config.toml
n_experts = 256
d_shared_expert = 0
moe_layers = [1, 2, 3, 4, 5, 6, 7, 8, 9, 10, 11, 12]
routed_scale = 1.0
vocab_size = 8192
norm_eps = 1e-05
Below are experts of layer 8 (counted from 0) of a mixture-of-experts language model. Rows are named router (the router's row for the expert), gate (a neuron's input weights, with its number), up (a neuron's input weights, with its number), down (a neuron's output weights, with its number) and show model dimensions 0-127. Each number is 50 + 10 x the weight over its row's rms, rounded and kept within 0 to 99.
Before each expert's rows: "mostly gets" lists some tokens that are sent to it at least half of the time; "gets" lists some tokens that make up at least twice as much of what it gets as of all text. This comes from a sample of Wikipedia text that the model never trained on. Tokens count by the router's weight.

# expert 247
mostly gets: "ropri", "rect", "hyth", "cept", "ogn", "vent"
gets: "it", "al", "ot", "as", "im", "est"
router:62 53 63 59 56 44 28 54 60 32 50 46 57 37 36 69 57 53 63 43 37 52 56 50 63 58 45 53 58 45 39 45 32 45 45 61 32 64 58 65 42 58 53 41 50 57 63 56 44 40 61 46 38 63 48 40 64 33 36 65 46 68 39 54 55 37 57 45 42 49 53 49 54 61 47 53 41 51 56 42 57 60 36 38 50 40 66 60 65 40 42 39 57 60 51 43 42 52 63 60 54 50 52 66 50 67 58 60 39 39 32 58 52 60 73 61 72 53 46 44 53 58 52 36 52 60 56 49
gate0:66 68 46 59 67 57 34 55 65 47 67 30 46 35 51 57 54 61 47 62 44 46 57 44 48 71 51 53 51 54 57 29 61 48 54 40 61 59 53 49 61 47 49 48 63 51 38 40 46 62 81 33 41 31 56 61 52 63 58 50 42 50 47 59 61 61 62 72 38 45 36 70 35 48 43 50 36 61 56 48 50 51 49 42 51 44 60 50 63 59 42 43 45 51 70 68 48 52 40 62 38 50 41 44 49 54 47 55 36 52 40 63 51 35 57 62 50 52 49 57 51 44 64 58 47 42 44 58
up0:54 53 43 41 48 65 53 47 50 40 42 58 35 59 50 61 62 75 40 46 43 46 55 50 49 44 46 47 46 30 57 62 38 32 53 57 51 62 28 52 46 44 67 57 40 53 47 48 40 45 58 40 50 60 53 61 50 53 63 55 54 51 52 32 47 41 44 60 35 49 45 50 44 34 33 51 52 32 68 62 35 61 61 54 58 38 51 39 51 35 40 49 40 37 54 63 53 38 40 38 62 43 40 28 62 31 32 40 47 52 45 51 53 22 51 64 58 55 40 45 40 65 44 52 56 50 63 47
down0:55 63 51 54 38 36 61 41 26 60 40 45 46 63 60 57 35 52 45 58 54 53 45 36 51 57 40 50 53 39 34 46 49 56 63 52 52 22 47 61 52 26 48 49 58 61 54 57 49 51 41 53 40 51 37 42 32 45 55 39 54 35 44 66 50 53 61 43 63 53 49 53 42 42 33 69 51 64 46 56 45 65 60 45 57 44 49 55 44 62 43 39 52 52 61 44 60 56 33 49 57 41 59 57 27 64 50 50 30 46 51 60 43 38 52 43 51 36 47 73 42 49 50 53 23 38 39 52
gate1:39 53 41 51 36 43 58 44 61 50 59 36 48 43 42 68 51 68 53 63 44 60 45 48 26 45 42 49 35 52 59 51 46 63 41 60 71 77 37 45 63 51 45 57 69 46 56 42 61 41 71 46 47 51 54 58 46 32 44 52 44 70 60 59 48 56 56 35 50 63 35 45 43 71 39 47 65 34 48 51 47 48 29 50 41 55 50 59 44 59 45 62 44 44 63 55 47 54 54 61 51 62 55 57 48 60 46 60 40 54 58 44 55 34 47 62 39 52 42 64 52 54 45 30 66 35 46 55
up1:55 52 47 46 56 55 45 65 49 48 40 32 51 53 51 57 52 59 45 58 44 34 55 41 37 45 43 57 67 53 63 53 58 48 46 60 53 53 63 57 44 37 49 28 53 52 30 37 65 61 50 51 63 63 58 39 49 64 58 50 46 31 63 55 35 54 40 35 71 51 39 58 55 46 55 23 65 49 38 56 47 41 60 54 41 54 34 47 52 50 59 37 66 43 46 62 42 49 54 42 47 42 42 47 55 45 43 31 44 46 47 56 69 52 65 32 69 69 54 33 59 54 39 47 54 48 71 53
down1:36 50 36 58 53 58 53 57 52 36 66 60 53 69 46 39 49 59 53 72 58 56 52 50 52 62 43 58 55 50 35 46 68 29 53 60 44 51 69 61 41 46 44 52 37 56 53 52 68 64 45 32 50 56 37 57 44 57 42 38 49 41 53 55 54 50 46 55 57 67 41 38 44 59 43 48 37 49 55 38 42 52 67 54 42 28 43 53 67 42 34 50 39 50 27 43 65 43 60 58 36 47 63 63 55 48 50 45 35 40 52 51 61 36 49 48 52 35 27 34 49 60 50 42 66 56 44 59
gate2:43 57 47 39 58 44 58 50 55 43 45 55 45 57 63 46 58 56 38 56 51 46 32 54 41 56 44 46 43 53 60 60 46 60 38 51 45 54 48 50 44 60 34 44 28 53 57 50 35 39 41 52 62 38 50 57 65 59 43 49 55 62 66 60 60 45 45 46 32 51 79 30 50 54 49 42 43 60 35 55 48 53 54 49 51 51 45 39 53 54 34 52 66 57 65 49 52 13 66 36 42 46 47 76 52 54 34 66 58 39 54 57 69 63 52 45 51 57 43 35 59 52 43 64 39 60 48 53
up2:66 44 25 35 67 47 40 63 41 50 58 57 48 39 48 53 42 40 44 49 47 56 51 72 53 59 65 46 57 42 54 40 45 40 52 55 50 48 48 47 58 57 60 60 48 53 38 56 45 42 50 58 58 42 51 56 53 55 64 39 46 64 64 56 40 49 61 63 65 68 52 30 49 46 61 47 44 38 53 32 48 56 40 55 43 41 37 30 39 57 55 51 77 61 53 45 66 32 41 60 49 45 53 59 40 58 56 58 54 29 33 60 49 33 46 58 60 51 37 49 67 58 55 43 64 70 42 58
down2:45 51 59 69 66 45 55 52 68 46 67 62 46 47 47 55 39 52 54 36 44 50 38 61 65 54 46 43 42 50 43 45 47 56 38 52 47 40 28 45 70 44 32 32 69 54 56 50 49 49 71 69 58 56 53 41 39 39 43 58 55 63 32 57 53 54 43 46 40 58 48 53 48 32 37 58 39 36 43 45 50 43 42 47 57 54 43 46 46 64 51 48 50 38 28 55 35 63 55 45 63 53 48 61 38 63 56 60 62 49 44 51 66 60 54 57 49 77 54 45 43 57 39 37 43 71 41 57
gate3:55 45 46 39 66 52 33 67 51 35 51 55 25 56 46 57 43 52 49 38 46 46 47 48 55 57 59 56 52 51 55 46 37 51 69 52 42 65 45 51 39 60 35 40 61 51 35 42 58 57 54 59 63 54 51 56 46 48 48 56 35 54 66 52 42 44 61 39 52 63 45 53 33 54 62 49 59 64 41 62 42 41 57 59 53 15 66 36 39 48 72 50 35 53 52 57 44 53 66 28 54 53 64 40 67 45 40 39 48 63 53 48 50 52 64 47 41 58 42 52 56 54 43 49 73 62 43 54
up3:59 39 75 36 47 45 41 34 56 47 47 56 67 68 71 50 41 30 44 45 40 57 53 58 53 70 36 61 39 75 52 47 41 68 42 54 49 69 55 52 50 39 60 56 61 54 55 50 36 50 59 50 57 62 52 49 42 60 34 46 37 62 62 56 49 56 44 38 39 63 54 52 50 45 50 47 67 58 67 54 44 53 47 45 48 58 50 46 67 63 40 38 61 70 56 47 50 42 49 46 63 58 39 43 55 35 55 58 34 50 55 49 61 61 44 31 50 62 46 48 59 53 40 41 38 39 39 42
down3:57 52 47 56 44 51 50 47 37 71 49 70 50 72 50 51 46 29 43 62 51 46 72 48 57 44 53 51 36 52 73 48 55 43 72 48 51 54 46 50 42 41 50 52 32 47 65 60 34 46 41 58 68 49 45 46 47 51 52 46 46 58 69 53 52 44 42 72 43 55 52 56 63 50 44 47 55 58 41 43 31 44 49 63 44 55 49 36 61 39 46 66 37 31 61 36 31 41 48 69 77 42 69 40 43 48 44 46 44 44 55 57 53 46 37 49 39 40 42 54 62 53 56 53 51 49 58 57
gate4:57 46 37 39 57 59 39 53 34 37 62 53 35 64 31 60 45 49 35 56 56 55 30 68 51 36 66 45 55 56 44 62 38 36 46 51 62 51 31 43 62 51 53 54 51 51 51 57 42 36 47 44 72 48 37 64 62 71 69 48 55 50 47 52 46 40 43 68 39 52 47 44 45 38 46 60 37 56 37 58 61 55 43 45 38 62 41 56 45 54 58 51 51 59 58 68 54 38 45 28 66 39 57 34 44 59 62 44 55 38 42 46 67 58 39 52 47 65 40 40 60 46 54 60 59 49 47 50
up4:46 47 45 48 52 50 59 47 36 42 49 44 48 47 36 53 50 75 50 47 61 50 43 37 61 38 36 51 43 65 50 37 44 42 52 59 50 36 55 49 48 54 54 51 44 45 47 37 31 45 37 42 44 44 39 38 55 22 48 64 39 51 56 33 46 58 36 51 37 47 46 59 66 53 34 53 57 41 62 47 57 48 58 82 44 47 56 44 52 57 40 60 51 37 45 23 54 48 60 41 61 46 43 46 59 61 49 41 55 51 43 50 32 38 57 67 59 52 66 53 43 34 43 45 24 32 47 44
down4:43 51 53 49 53 40 20 53 42 52 62 56 58 60 36 66 59 52 41 45 45 74 62 43 71 47 53 50 60 54 46 38 69 33 60 47 42 32 71 63 42 43 49 61 57 50 26 66 50 47 60 47 26 48 66 37 64 51 61 67 62 54 49 53 58 50 47 43 38 51 55 50 54 51 57 55 60 54 69 50 41 53 62 52 47 40 51 37 56 56 48 53 38 48 41 47 60 48 62 46 49 70 62 58 71 42 52 53 60 59 42 46 60 46 42 46 38 44 55 58 59 45 66 56 49 46 41 50

# expert 110
mostly gets: "′", "д", "qu", "в", "н"
gets: " ", "c", "19", "20", "qu", "′"
router:36 58 38 65 64 75 47 60 48 55 54 44 50 52 42 57 42 42 66 52 38 32 35 44 45 45 22 58 48 56 47 62 44 42 36 45 73 49 49 49 43 56 49 40 71 62 48 55 64 56 55 33 48 49 51 37 54 56 50 59 39 54 37 35 55 57 47 48 63 53 47 50 46 45 52 69 58 45 76 54 55 51 80 43 45 49 35 60 38 43 51 44 51 51 43 54 48 63 58 46 43 43 40 40 38 58 40 57 41 49 63 65 48 58 67 64 45 48 50 73 44 49 41 47 43 45 54 51
gate0:48 68 46 59 33 52 69 54 50 39 43 58 32 59 51 37 44 38 48 67 41 39 38 56 48 45 59 61 48 56 39 34 41 50 45 43 46 50 42 65 42 69 59 32 58 48 53 61 37 48 64 47 58 41 55 46 51 37 44 50 27 39 64 54 53 52 47 56 26 47 45 55 36 66 67 49 39 55 49 44 71 48 48 50 44 60 50 39 40 62 51 55 40 56 59 57 52 37 53 61 32 37 42 60 52 54 56 45 52 48 49 41 53 33 45 43 46 74 37 49 62 57 72 48 46 64 52 67
up0:38 60 54 57 44 65 41 41 55 59 52 31 53 56 52 62 45 43 56 60 34 41 55 44 43 72 66 55 48 59 52 44 43 53 41 48 44 51 40 46 83 41 49 49 42 42 74 62 48 57 73 63 64 48 54 40 46 48 47 59 78 51 45 47 55 58 60 33 54 52 53 59 32 49 68 42 50 59 35 39 52 54 50 50 45 44 63 59 69 55 48 49 49 63 74 59 56 46 41 38 60 46 61 44 48 49 51 38 55 49 63 53 33 50 56 47 59 45 49 55 61 33 46 36 52 61 58 41
down0:53 57 56 74 60 60 44 57 53 44 66 51 62 48 64 37 24 56 55 75 60 56 51 53 62 65 47 45 66 67 51 60 33 36 51 55 41 46 39 61 36 52 30 27 43 37 42 62 49 59 51 73 43 40 57 44 50 45 28 55 58 43 51 43 43 55 41 49 55 64 48 57 42 53 51 51 48 39 63 39 67 35 59 45 47 61 42 43 49 48 56 51 43 45 61 52 51 54 56 58 56 37 51 55 52 54 65 36 44 46 60 65 62 40 41 52 52 53 27 55 44 62 46 40 50 52 52 59
gate1:37 47 47 44 65 60 53 73 48 70 59 53 49 48 58 59 36 46 61 58 41 64 60 40 49 50 44 45 55 56 35 61 33 53 52 44 52 35 52 64 52 52 52 52 61 45 45 40 42 43 45 57 47 57 61 53 34 58 58 47 68 53 44 46 53 45 39 56 63 50 38 71 60 51 39 16 36 41 44 55 46 55 42 48 41 25 49 70 32 60 46 51 53 43 64 49 42 51 52 60 32 54 51 55 62 41 38 44 34 41 56 60 63 43 41 50 36 55 29 49 47 41 49 48 70 45 48 60
up1:64 64 40 45 42 59 57 66 37 65 35 44 53 57 51 54 58 56 40 53 39 56 37 47 60 57 52 50 64 60 52 47 57 53 38 54 40 30 41 42 36 51 37 47 51 54 56 60 38 48 48 59 41 50 57 62 50 63 58 43 46 51 56 49 75 46 39 67 25 51 52 63 60 54 51 39 47 53 52 63 62 37 49 57 28 33 32 49 54 55 46 43 59 51 51 42 55 64 58 58 29 55 35 56 67 54 49 49 67 52 59 40 57 38 31 46 46 50 48 55 48 69 42 56 36 28 61 36
down1:35 48 40 45 42 41 59 55 55 38 25 37 47 50 44 53 64 58 54 47 51 68 34 45 55 49 61 56 62 50 43 55 32 62 52 45 64 64 32 52 37 63 52 45 48 33 48 51 52 54 53 55 46 43 54 47 50 58 55 62 47 61 48 60 62 47 41 49 38 55 64 53 45 57 47 41 42 57 46 35 53 46 22 49 37 49 37 33 66 59 54 44 41 51 40 50 53 61 40 46 52 46 50 43 42 71 54 52 24 35 40 34 39 47 68 50 43 60 26 50 40 40 58 39 53 56 48 72
gate2:36 50 30 53 52 48 57 59 29 65 44 40 52 58 61 46 48 55 52 53 58 34 36 46 59 55 53 57 56 37 72 26 39 43 53 43 64 39 51 37 33 34 56 55 47 55 63 38 51 52 51 42 55 58 60 40 47 57 50 50 29 45 59 60 32 49 37 48 54 53 43 59 39 42 68 42 43 56 46 56 58 71 59 54 41 49 39 48 45 43 50 45 42 63 47 67 36 53 50 53 56 64 43 52 57 31 28 60 59 54 66 49 69 63 42 65 62 47 59 57 58 56 42 46 68 48 50 44
up2:53 59 35 61 51 64 30 50 45 54 48 59 57 46 64 60 72 48 37 45 54 52 48 45 43 54 68 54 49 70 48 51 35 43 54 36 62 48 61 67 53 49 63 52 41 40 53 46 55 42 39 63 61 35 49 49 37 34 42 53 62 47 43 43 58 56 46 60 42 60 29 49 52 51 53 63 43 52 55 54 61 38 52 58 55 37 41 38 42 55 52 49 33 48 57 53 59 42 54 35 44 51 68 46 33 70 49 64 51 45 50 44 48 32 31 73 39 66 47 60 43 64 45 61 56 61 72 48
down2:47 45 61 52 59 57 36 55 48 47 40 54 55 37 60 61 56 43 58 56 67 54 49 62 59 45 50 54 43 45 45 31 45 44 40 21 50 64 62 47 61 44 50 44 56 40 30 58 39 54 47 47 51 33 54 26 57 52 36 48 46 53 57 45 49 34 56 59 47 57 59 75 33 58 70 46 43 50 46 50 61 59 36 50 57 44 55 53 77 39 59 39 25 59 46 56 41 37 34 48 63 48 41 65 45 51 36 46 47 46 40 34 44 49 50 67 47 39 39 51 64 59 49 56 33 50 51 48
gate3:43 54 48 66 52 60 62 43 44 58 47 44 30 49 51 50 66 65 53 57 54 50 41 52 47 82 41 40 41 56 46 41 50 49 34 54 51 30 54 53 58 44 51 54 62 51 67 51 41 53 45 65 42 41 71 39 49 44 65 49 46 39 47 60 45 53 66 49 57 56 58 42 46 54 63 51 49 47 32 43 63 56 47 53 50 50 57 54 55 15 41 34 48 41 53 52 58 53 62 51 54 48 63 42 34 57 35 59 69 57 58 63 47 50 69 56 46 62 51 67 55 49 54 70 64 63 60 68
up3:45 53 64 41 57 55 37 51 40 52 42 33 32 48 40 51 78 60 55 55 44 48 56 52 49 43 44 52 36 56 38 49 44 51 53 42 54 63 53 52 55 71 54 65 56 48 40 48 47 44 56 40 49 62 50 45 44 46 41 57 35 54 34 56 39 42 47 60 45 55 50 43 60 55 44 48 52 47 80 42 30 43 49 63 62 44 48 45 61 42 65 67 58 59 73 49 64 72 47 73 44 52 38 52 59 34 75 65 50 53 55 64 47 36 66 55 54 39 59 45 49 50 53 46 65 41 51 54
down3:43 38 39 56 50 46 52 30 48 65 50 51 58 57 51 45 43 48 53 51 56 51 44 50 52 52 40 51 71 43 60 59 45 47 44 62 48 35 30 48 49 46 63 50 38 50 42 24 60 54 27 40 54 51 33 40 51 40 59 47 69 63 45 46 58 46 48 54 41 44 45 57 64 45 46 50 56 56 36 52 50 53 60 49 16 66 59 41 54 51 59 36 58 40 46 42 55 56 51 52 63 58 30 30 45 41 73 29 59 65 45 63 54 45 58 48 51 50 41 33 49 60 46 45 55 53 67 65
gate4:37 52 64 59 47 54 36 49 39 71 47 38 47 49 46 45 42 33 59 50 58 75 50 57 45 62 64 44 49 43 48 55 42 64 47 31 53 39 63 44 62 40 32 49 65 52 51 48 59 56 66 65 58 41 52 49 60 48 51 62 42 51 44 44 47 42 64 57 63 45 58 52 69 69 49 61 40 50 65 63 41 56 52 41 83 49 44 53 53 49 46 51 39 46 55 24 59 59 61 67 59 45 54 33 59 45 40 60 59 65 42 37 43 39 54 50 62 51 51 53 52 55 59 53 43 45 39 64
up4:52 73 49 50 46 69 52 28 47 58 60 34 59 50 78 48 60 50 44 61 38 56 61 66 50 67 55 61 65 61 69 44 43 34 75 38 49 62 39 55 44 50 57 56 45 55 38 57 63 47 59 56 64 43 56 38 62 57 50 45 46 49 47 37 59 55 42 47 31 64 44 58 49 59 62 39 38 54 49 48 37 75 43 52 43 53 48 67 41 67 50 65 46 53 57 41 56 48 47 39 54 33 55 59 48 60 47 52 53 45 52 36 44 54 54 59 56 59 49 45 33 60 50 44 54 55 59 42
down4:38 77 46 58 42 40 62 41 46 38 41 44 47 43 41 40 47 39 59 49 48 47 29 53 42 67 56 58 61 40 55 42 70 60 44 41 39 54 50 48 60 55 51 45 59 68 55 56 41 51 58 49 54 58 48 47 42 41 59 43 36 38 44 45 63 47 51 50 42 38 56 60 61 65 36 50 53 39 48 51 51 62 52 42 33 66 63 47 53 36 48 35 32 40 56 62 59 48 47 63 54 46 79 40 59 33 62 50 45 48 45 51 46 66 43 55 59 53 52 70 52 64 24 65 54 48 67 53

# expert 218
mostly gets: " real", " modern", " popular", "stitutional", "oral", " integr"
gets: "al", "ric", "ic", "it", " real", "il"
router:57 60 61 60 43 36 41 50 62 43 36 57 46 44 43 70 48 36 59 48 46 58 28 54 54 45 54 49 54 58 56 68 40 51 60 60 37 50 44 43 67 68 64 56 37 51 55 56 50 41 52 46 56 61 50 43 67 39 53 58 42 61 62 48 52 37 56 53 47 66 53 33 60 51 44 34 52 55 47 32 66 51 31 42 40 36 44 59 51 31 47 46 57 63 39 53 48 69 68 43 41 50 48 48 36 54 46 43 53 35 47 22 48 51 42 61 53 61 41 34 29 52 45 56 64 48 57 65
gate0:47 36 58 40 44 35 50 34 63 54 47 46 56 50 63 49 39 60 48 64 40 53 55 48 57 46 43 67 58 52 44 46 57 49 42 45 37 59 62 32 63 61 41 51 51 44 44 36 59 61 29 40 45 44 47 44 58 52 53 47 29 41 34 55 57 35 47 48 55 66 56 64 43 63 46 53 59 47 50 40 68 54 49 71 47 60 58 62 38 60 36 49 47 35 53 54 45 75 54 47 51 44 50 31 43 64 52 43 35 37 33 64 59 46 56 36 47 62 58 54 51 22 69 56 50 53 42 45
up0:46 61 50 43 39 53 61 57 40 45 34 60 52 53 45 52 72 59 58 46 54 41 51 45 35 58 64 54 60 46 38 55 47 77 48 46 38 50 68 48 44 52 70 51 44 46 47 38 51 78 45 62 33 61 73 60 36 61 58 52 40 49 45 53 49 58 46 48 44 48 38 50 50 43 53 58 63 59 54 57 33 51 43 53 37 37 62 49 62 60 33 38 64 54 52 56 36 48 37 43 56 51 51 33 46 46 43 36 48 75 49 39 33 42 48 51 60 46 56 46 40 45 44 58 33 71 50 44
down0:37 44 46 61 47 51 59 50 42 58 47 61 39 66 50 40 69 38 56 44 42 58 59 60 52 44 64 41 63 51 37 56 47 57 58 43 54 58 51 43 39 43 62 49 14 59 40 55 47 49 29 49 54 52 55 41 48 47 60 45 51 42 67 53 30 56 44 71 58 26 50 45 56 38 33 61 21 57 47 36 41 59 49 45 61 48 59 44 57 43 52 57 50 39 44 35 42 56 59 44 49 41 42 31 47 43 63 52 50 60 54 55 40 79 39 53 42 61 47 54 61 49 44 54 58 59 50 44
gate1:52 66 51 64 65 48 66 38 76 60 34 49 48 48 52 49 45 50 46 38 61 46 63 45 58 54 43 48 67 42 41 38 33 55 41 67 52 68 54 55 42 50 55 59 39 53 69 42 32 42 48 47 31 45 54 45 45 50 50 35 49 54 53 47 40 38 44 40 60 61 43 33 50 55 53 45 57 56 51 51 42 55 55 53 45 62 21 43 52 24 36 63 45 53 46 55 38 61 53 50 55 61 38 63 41 25 46 64 67 50 60 51 57 52 45 58 51 60 49 47 62 48 40 66 65 55 52 38
up1:48 68 35 48 53 48 53 58 51 54 57 51 58 43 42 58 51 48 44 54 63 53 52 46 45 41 63 32 77 60 39 69 49 36 65 44 57 62 36 76 47 34 63 59 27 49 43 49 40 44 53 47 61 62 65 52 61 58 50 46 36 39 61 50 51 54 47 50 48 70 50 65 58 50 64 53 67 67 46 50 35 46 49 35 43 55 45 33 62 39 58 56 42 64 38 35 56 54 58 56 47 63 47 64 42 63 46 47 59 38 54 47 40 62 39 52 51 33 61 55 49 41 52 55 44 52 65 63
down1:52 43 51 41 43 39 63 54 60 47 38 69 70 37 52 51 48 58 50 52 62 43 34 50 66 41 66 44 44 55 45 58 41 48 47 53 71 58 50 54 60 53 58 44 51 61 54 57 58 46 57 35 60 49 43 50 48 46 42 45 34 54 61 63 38 44 32 40 48 45 34 63 58 75 34 48 78 42 70 47 62 35 55 37 55 58 48 32 51 42 53 47 57 40 59 71 58 46 53 68 37 54 42 51 52 45 49 46 54 44 47 38 27 48 53 58 62 56 39 66 60 39 51 49 58 43 65 50
gate2:47 41 41 40 54 72 37 55 63 45 49 54 28 41 56 47 55 57 69 63 49 27 46 58 41 38 52 34 49 53 46 54 53 58 34 48 50 57 57 49 44 46 50 53 61 53 58 51 57 78 49 55 34 42 40 54 68 64 54 41 58 56 42 53 67 48 36 55 65 44 38 56 67 57 66 40 71 49 50 60 68 56 41 57 38 28 46 67 62 58 53 45 67 40 57 46 45 52 37 38 50 47 40 49 32 48 55 65 43 67 44 51 41 44 46 56 41 41 46 46 32 50 49 51 46 60 39 48
up2:40 38 47 50 67 61 58 41 41 23 44 66 29 46 65 50 46 49 50 44 68 51 59 48 43 54 42 47 62 51 49 45 50 49 43 57 54 34 42 43 52 65 34 59 46 54 61 53 43 48 45 42 47 45 53 56 26 57 48 47 51 48 58 40 64 22 33 42 40 57 51 56 51 38 37 52 33 42 39 51 54 47 57 58 40 58 59 50 37 30 58 40 45 46 30 35 62 54 59 51 70 49 74 52 46 45 36 47 48 50 49 52 44 39 48 31 52 49 41 41 36 56 46 45 61 68 57 58
down2:59 65 55 53 64 58 62 40 63 56 48 68 44 48 64 39 41 47 58 54 54 63 66 54 52 39 51 57 53 41 57 51 35 44 34 47 68 18 58 55 53 38 36 51 35 56 62 53 47 44 39 55 42 62 40 39 47 49 49 65 61 54 46 66 39 20 45 37 57 40 46 57 52 48 54 52 35 51 48 59 58 32 41 47 55 56 57 37 49 53 53 68 63 65 44 61 50 59 41 51 56 37 62 47 51 61 45 44 46 42 48 48 55 37 65 63 52 38 72 55 46 60 45 49 49 58 29 46
gate3:45 37 51 42 43 50 54 47 44 66 60 48 41 50 52 54 60 52 43 57 64 65 52 55 43 65 45 40 56 51 65 57 57 46 47 49 61 45 73 44 64 40 26 55 37 51 53 42 63 42 56 62 35 65 58 49 54 37 49 46 36 55 56 53 44 36 45 65 44 59 34 47 65 61 37 66 39 55 62 57 46 50 62 48 50 42 35 46 54 68 53 47 54 59 52 53 52 54 45 34 47 28 58 27 38 51 57 56 72 54 39 33 34 46 38 62 47 51 59 29 36 41 52 53 50 32 56 62
up3:50 35 63 65 55 50 50 62 45 41 54 59 47 49 49 54 35 57 57 46 52 50 57 47 36 58 58 46 28 37 60 52 43 59 50 21 60 49 31 54 61 69 26 43 43 53 52 41 56 56 44 68 63 32 63 60 61 57 71 58 63 33 47 48 45 51 74 44 60 36 46 46 58 33 54 60 52 58 44 42 30 54 46 50 41 42 55 43 60 44 46 45 43 37 54 43 46 43 57 40 42 54 42 51 51 42 42 48 36 50 54 62 51 64 56 32 59 48 55 58 54 66 50 68 37 51 63 46
down3:49 54 41 59 61 16 61 49 53 38 47 47 67 54 42 35 51 49 58 51 47 45 50 63 54 59 58 62 52 47 53 52 49 38 44 44 41 45 35 48 75 54 40 68 51 62 62 51 46 60 39 41 47 47 53 56 51 67 51 50 52 42 60 42 49 33 39 70 57 49 43 53 57 57 56 24 46 70 42 41 39 49 42 46 38 49 45 51 65 25 46 37 49 50 51 30 69 46 54 38 53 45 55 33 38 49 33 67 33 42 62 48 50 62 50 46 61 44 49 42 50 57 63 54 45 53 38 44
gate4:67 41 37 52 53 56 40 56 52 46 42 32 77 48 51 56 57 39 53 38 42 75 39 53 61 69 42 45 44 60 47 51 49 63 40 51 40 47 53 34 45 39 59 49 59 55 47 49 62 42 35 50 48 40 38 59 61 63 31 49 26 54 50 53 64 50 52 40 47 41 60 44 45 46 44 46 40 45 62 40 46 56 48 52 34 47 49 41 18 48 50 66 57 41 46 42 51 42 58 28 53 39 43 48 52 47 52 39 63 48 49 62 49 39 53 40 67 70 44 44 41 64 37 32 57 46 47 49
up4:35 30 37 57 59 63 67 44 57 39 52 24 40 48 38 69 47 60 47 49 42 46 45 40 59 40 57 40 52 53 27 48 60 56 46 35 42 41 41 52 36 40 58 41 47 43 45 54 51 66 62 47 52 52 58 55 41 53 54 50 48 51 53 40 48 43 33 67 48 32 54 66 37 65 37 25 54 63 50 39 49 53 51 54 53 63 60 46 58 36 45 31 51 47 60 59 37 54 41 40 48 38 45 47 41 59 60 42 46 49 43 54 39 43 45 61 43 68 29 41 53 59 50 57 42 38 53 68
down4:52 20 58 49 36 40 66 42 60 59 48 56 52 54 54 40 50 61 38 59 43 54 66 45 55 72 44 54 33 62 44 54 65 44 52 63 31 43 76 36 44 40 40 52 52 63 58 70 55 38 57 61 52 52 56 38 53 47 67 43 47 49 52 45 52 54 50 34 51 42 66 58 71 46 51 34 39 49 56 48 49 48 46 46 69 53 55 37 53 55 45 51 51 37 41 39 42 44 48 48 48 48 46 43 58 49 27 63 51 60 56 35 39 51 47 56 73 36 56 47 70 42 32 57 42 53 52 55